config = dict(
    d_model=224,
    experts_per_token=3,
    d_shared_expert=0,
    normalize_top_k=False,
    balance_loss=0.00452,
    balance_bias=False,
    lr_router=0.00086,
    vocab_size=2486,
    norm_eps=1e-06,
    optimizer='adamw',
    beta1=0.9,
)
Below are experts of layer 7 (counted from 0) of a mixture-of-experts language model. Rows are named gate (a neuron's input weights, with its number), up (a neuron's input weights, with its number) and show model dimensions 112-223. Each number is 128 + 32 x the weight over its row's rms, rounded and kept within 0 to 255. Numbers have three digits each.
Before each expert's rows: "mostly gets" lists some tokens that are sent to it at least half of the time; "comes after" lists some tokens at least twice as common just before its tokens as in all text. This comes from a sample of Wikipedia text that the model never trained on. Tokens count by the router's weight.

# expert 19
mostly gets: "sk", " %", "vi", "ae"
comes after: "o", "e", "i", "a", "ia", "y"
gate0:129091112141162163130108129113055112141152172106113106103171156201123139136123165129186123152139141128099146068090095122119152110155141141125169135169102120088117169183127140096122138112109173104147147143125091101119159091128126083134088111128084121160145151139140133149108197146103133111115163128114154202110104121093116086144165102108
up0:160146055159067152066095108076128139140087123091142093147169129141101153116123141127128059161114133176120111140109129180152163130164177090148227084125169112147083208083161129116154114171149149149119147112109125079118135064100147144091142167130091115170132094089194154098130189164128124110107103141101120128096098072144127044099180122056
gate1:147166134120136107108155109091134147097138120163120081097165174133114142161097124101162144121145141166122136073116116121163134152144130108135128099158106196147124126142122087095120139205155146120126165117136069113123125117173091092154152163057155166137120134169124125129137153104121176105113124149168069141147122158090140107110163098183
up1:168117144202109092108149037135127185153091150159165161128138138115083132111106151149116122117160130110141147113153170109086108114146136132162101146077071095141106131141079145175135167067122201144139121159041128180100142163125140124084130146155101160120148143114143110103077103172197131105141102126138175073134108097165099168128150158183

# expert 69
mostly gets: "adem", "osp", " repl", "om", "irc", "omm"
comes after: " C", " c", "y", "c", "er", " h"
gate0:140109104148149178115113151090091104159099190117130148116159129148109149123132156146126103141130140165097140111097062144089117124152138127122175140202123129078128093158168144085104112144100175089133132136116102124111163082136111122125099055159095123145130147129168136123159188155125136112141143111126165206110149119119111056157192092066
up0:116114070134068173117117140054124141147100143064116111135202149154075168138141137107178089131108107196129134103084091145147179139202138103141200119156190132101087158104120144123134114160150157129141147116096120098111115068115104157144115139134103102183100102110187132090137159147095148116132055128158153148087107058114136059121162097118
gate1:113159143125164091128198130096121108102137097152129073124148176111147128177123117110164133113143164147181108054134118104135120141120130072094116112144095164159140122119103114119092154187129155122124140112147075095106119114171114100160206148080172157150119117177119144156116184121125183136120145145159074170168101131106122127140166067156
up1:147145166195108091130195061129127139154095152193192164145112128127117103113116147113117114142182150107159146107156157107127134150133134100099118147087067118158142117146063143170174155075103178156133089158041097163115145173102090152061127143160118133095156164115153118153092115148216119118165094118135123059130082043183103111120125119128

# expert 13
mostly gets: " Ab", "cc", " Al", "itect", "ur", "b"
comes after: " Ar", " Al", " A", "ar", " An", " O"
gate0:135082113148169169115096137146114126135092179084146122122169134164113162129154177159146128171130123152090140110083088147128137122171123122087173128183095110058128132190155123107103123117103150121161140147125112132120163108141130122123113077164114155141137148129125128119156187169104154102122166083114176159107136140135116086157174146077
up0:112152073109067188128131136083122137156078135069145124124162108127102176116150130131152062134106101175094139126083104197164169119158127081116206112141185134110094166101129118146159113129137159147170136117088148111112144098132148144118143131136104117187105090116177121087149171159086113114141081138140147146088091073142175050101136106076
gate1:131145100098109101163213130103136128121143111139150073132131170099134133187104120105174115115140118156139156061120117129164150118144109117095110124150118163149157127126121106145088121180152121124167130146156112130149085135197118093166136137068129177132149135190138090100141198114109189118113159131154100151144123170102111136131125062163
up1:179094125179119114143162066111114177134109176163160153140088106088104111124111138124113149118160139117159147132126151108107124096149092141153097168084088107159135107151085121146133154070090168127132112160059147179117098176142086146069094130131111158112157158088125088096080125150188144079167097125193158065154108096179116151166142107169

# expert 82
mostly gets: "\".", "es.", "ation.", "ing.", "ed.", "ers."
comes after: ".", "\n", "s.", "es.", ").", "y."
gate0:133101105140174161126083143081071115148098159116135171115161136152138152150139168149164108163132137160102147104096102156124119113141133100122186127185084117083096130151162170085127120133086176115147139116122114122111168099162142108121124078152101120155155131135159133118147192181099152118133148108106166166108116119107118099128171099060
up0:147125063130067166087097116039126120142095132088150117153181132138105155122134137110178050139107136171118132150079109197155167123180164085155219101162184124121074173124160187137160113168130142169151131108105142100107129078132141142115138146132097080179134095121194134093133184195074155113133090122124149121100071079129139059080161119084
gate1:134154125121135130138186114114113115085081110153142068112161184087146135161114132093184115105161143161147118050115100119187124144121134084106140109173111175153139149150115088115066127191168129107133155104132109100115119111186126094185153154061163141154117131185155127121148158125120197131108147127158080138147107165123126127135133084183
up1:165105128188129114125165051149103151155110153163164184135080103124088136124102154117133110131182145085140149093147149121088134114148122129168109168065078119132112121150071145142154167050080189162136094153050110169119147167112094138085137124146119135091146171106159107131074120157186117109166107120147172088143095060175107132128134148150

# expert 17
mostly gets: " during", " at", " on", " under", " until", " in"
comes after: "ed", "\"", ",", ")", "s", "ated"
gate0:112101133140164168111111121100067133150104176119123162086170169137119116140120155125144117147123106172084163138117100127115131110151137087104168128190089103068116148139151142072133132128135194132134142135133099146147184092155148132161108098133062144136103113127118151126152196137110131116106153104110161191127111109104125073146153136082
up0:130139116091063159099082114091116122155101161062122117129191167111072155134119149111148061152100104174154147136096100193165154136160148082134204111175200101109070183103131140110152137171150134173149153145116139123127145098133173141145112169116082092178078101120161165105151169163049145096125110120083150105112096079142126068108133144100
gate1:151155148137144129136188118127119123107123116151143081113162170122145098156082109108171130112184153146153112066137111106179122129110153087099125106143129148157126145148126095130088153183139143136156146116141109130167142144176107070169182147063148185138125136230121141154143153101083152133101164142150097153156144158095170095123138090168
up1:163120158196123131129186069132119163151099158162163160164111137110126107139121108101131113138189123120136162121128147103091158124155097124159103161093073131131125115132075141157137131074091157149133126175052142162059138177118099171114121156134124149122146170117140112088099142135170113087150088109134152065163079055185143119138149151147

# expert 24
mostly gets: " with", " as", " an", " sub", " a", " under"
comes after: "ed", " as", "ing", "s", " is", " was"
gate0:130109139139126178148104148119059138149097150115109142096150135189115162119147152128162103141132118166120151128057100138106109116151111088133202151156102137084117121141179150099110121156100159135159140123097103117136142092168153104134128080132130134112135142106164138125157177162082127138087135123105162141119088148106132079137166102115
up0:123151097122057178132114126051081153134093112077135125115192118162097133118137120109137052120105093169139151135092102177148144140157136069136201104165185150123115183112155145116147116191121152171154142116067127106163107075140127159128145138126091109174113109118195139097149180172076134135108069143124132118111046065097153053076155113122
gate1:156128123121141111116223107138129102123153125143116054112144188111135169157105126077196121112186132148145126070102121129168131173121135103086120100138097156186138136156119141126106188170145143149123119103126122097153093132166117088163131145055155148112121120167132094112162158131103194107098181133136102163153141163079111104140114098179
up1:157127151198132129120159065152086156129075142143167164126152112110099103125106159137099115129158140113123148102148134101088152109137126094164097161090104136122105134144102101139131119057107168115146120182088125173109155178135089136128140146159143161131163179135160130131070134143185118111177094094145161064144103059206141137119148128159

# expert 85
mostly gets: " by:", " to", " until", " into", " joined", " through"
comes after: "ed", " ", "ated", "ing", " due", " known"
gate0:122117138153154191129109163095058132152095173096100140101153117178131120109157184136164123148116126133114122109076106135120129120157111113102177117190124121068097135161150179105148159113077189107151124117148162130140137090155131078147111090172103132119119147137122132114143198164105132107129138084090173171099115152104103094138182097079
up0:156110060135043179112109107116097116124087112088121118143182170110086139100135156100174037115121096148119153139093102165148155154130128099154194122194212120140107168105164165144115098210148121186149107088128126111126127122130146147115144134091103107191089159114197134071153177166038124109155093142116141123115095073150148076151157097120
gate1:132147140166122109090205129142098117096131116139132089119147186120127130170104142102196118101153141142106137071145115116141134158096138089068137100164114161191122144142118131128084116181162146145138139118123111088129122145166106069189156148059136161143123113139144104153140166105106183125114141131163087183175136150113139128155132067177
up1:197111134153089145142188052123084171156094153170161143109097119099093119122134154100087103141189102112153180095167134152057138136148111107153109147071118119119138114169110156141138162052100184150141136183072140173122130178095091153093125131161120133113128172117139104118090085172188135111163099095146151069137105052174132111130150135150

# expert 22
mostly gets: " by:", " Born:", "ation:", " 3:", "er:", ":"
comes after: "\n", ")", " is", "ed", "\"", " at"
gate0:123088130155155168099087140114082156159115184125100165106155153144144155147146158153164120192118120164079149129087112118159127137148148118101170125185081124089125133154156153100131142094126147109142153109125149132130157112155149119128086099143084164152122132156165151117170209181082147110121119103093132173116106141115122089148166104083
up0:128127108135056156104111134067146158139061156072095105136179183125083155134150122121139062163098104180119129164056103145184160131176152112108192111201165117136095167094143140123121146153162116154151159096096168114137146115118143160131110153141068099168092126105189148117136182180104135098141095120085103087131078063130130048131160115102
gate1:121154119128151127148166102127131122101115086147126109112145165109120145173093124104186114095168146140125131071153120123143116138124145051107099121155102152160151142141114116102094119185152137124158128116140115106142121114173134089193193142087173169151113126172148121139145190126119154137117146115143067158144118147106150126131125089197
up1:164112140199087109124216059124100158157100144167161161128094131104100140122118146138113124096184124104159172114135154098097092115138098116162121153106093125141126116145091139128152178088134174127104089134058141178081140158119087126127124142124113139118163159115157089125098116159224138131179089152162132071151114095169119138149143113140

# expert 14
mostly gets: "|---|---|---|---", " Bel", " \"", " Em", "#", "|---|---"
comes after: "\n", " |", " 0", " the", ":", " "
gate0:166092103148153190109128162117112111170137133152137102135164152150115169134152170155181132158134121164109145098067097130123128146130119103119190128152081124064088128147149159095122105105089189120173143129142114113165177098152136105124109082160104132150115133107162118114173208177099135121126168107119161183134100099178117071139168096080
up0:146139101135068164058092126062138155133122100092104096106179143145058157092130115128165074111094116185160152191095104188156164127208126084130183094135188128125084164090149124147140128155150128163127126122098128120123108081128159122119136157140094106192093090124191156100148194171085149124122094141135128165111072072160121046114184119131
gate1:140158126136139123127178124134140121079109112164133129134153177122158102149086135095188129093149159130135143060101100097148115159122143108106123130156125162155140138136120122121094098183167132118132139121153097114154118131185126098193147121062171160127113151219120120143126186124117184086088154117148076125153126178119112124129131058201
up1:157114124193109096114172057130106156136111157146162168127106110104091123107114117107113129108156124085162131111155170135107121121170106126160114159093085125146078101153062140134140170059093191128109115166031111159073122155130110121095107132131113100077147152100161103126103113168186119110170116124156172084129099057179106144135155151151

# expert 77
mostly gets: "irc", "ro", " ph", " fac", "hern", "umb"
comes after: " C", " E", " W", "C", " H", "c"
gate0:163113098165163176100098141070114107153103208151136159082175140165118123112142147156156123140122145138090141108088107141109099122171112103127169136154114154059155156164183152105122090145112156108127156118143101096093153112132156121124099093203106138158110139108150142140162167180095140094114137127104146177102125156139123072162176089094
up0:162134059140059186080102121042130140168085134082125090106188162161097149142157113114154102132115104155157126146072112195141186114163140111133182115177177125125122182119131124117160089142143125122125140101108136122117126092121139147132115165146144113175099096087173122091164139167077131098151090137143128114096104104139154062140160078118
gate1:123171104152148116157196123106130111088098094156134078100138209133146145155095128129166131097152154137107090059120134135159124143126130106114115108127134154160126123141105094111084140155168125120128122110124129090150169124142136092201135153052184183135103114188158106144171169099119192131106109110147094167162116139112115098141122077150
up1:169131136164097127132175044100084168138127141186150193117096119121112148092087179112127139099164138090138147131137122115116147109144098126140119129074102121163127132125064165149138165083114189144150125145071140163078143165096132120082117116160110161104149186121151106142091126160222159134140066116149156088153073068169096137118108127152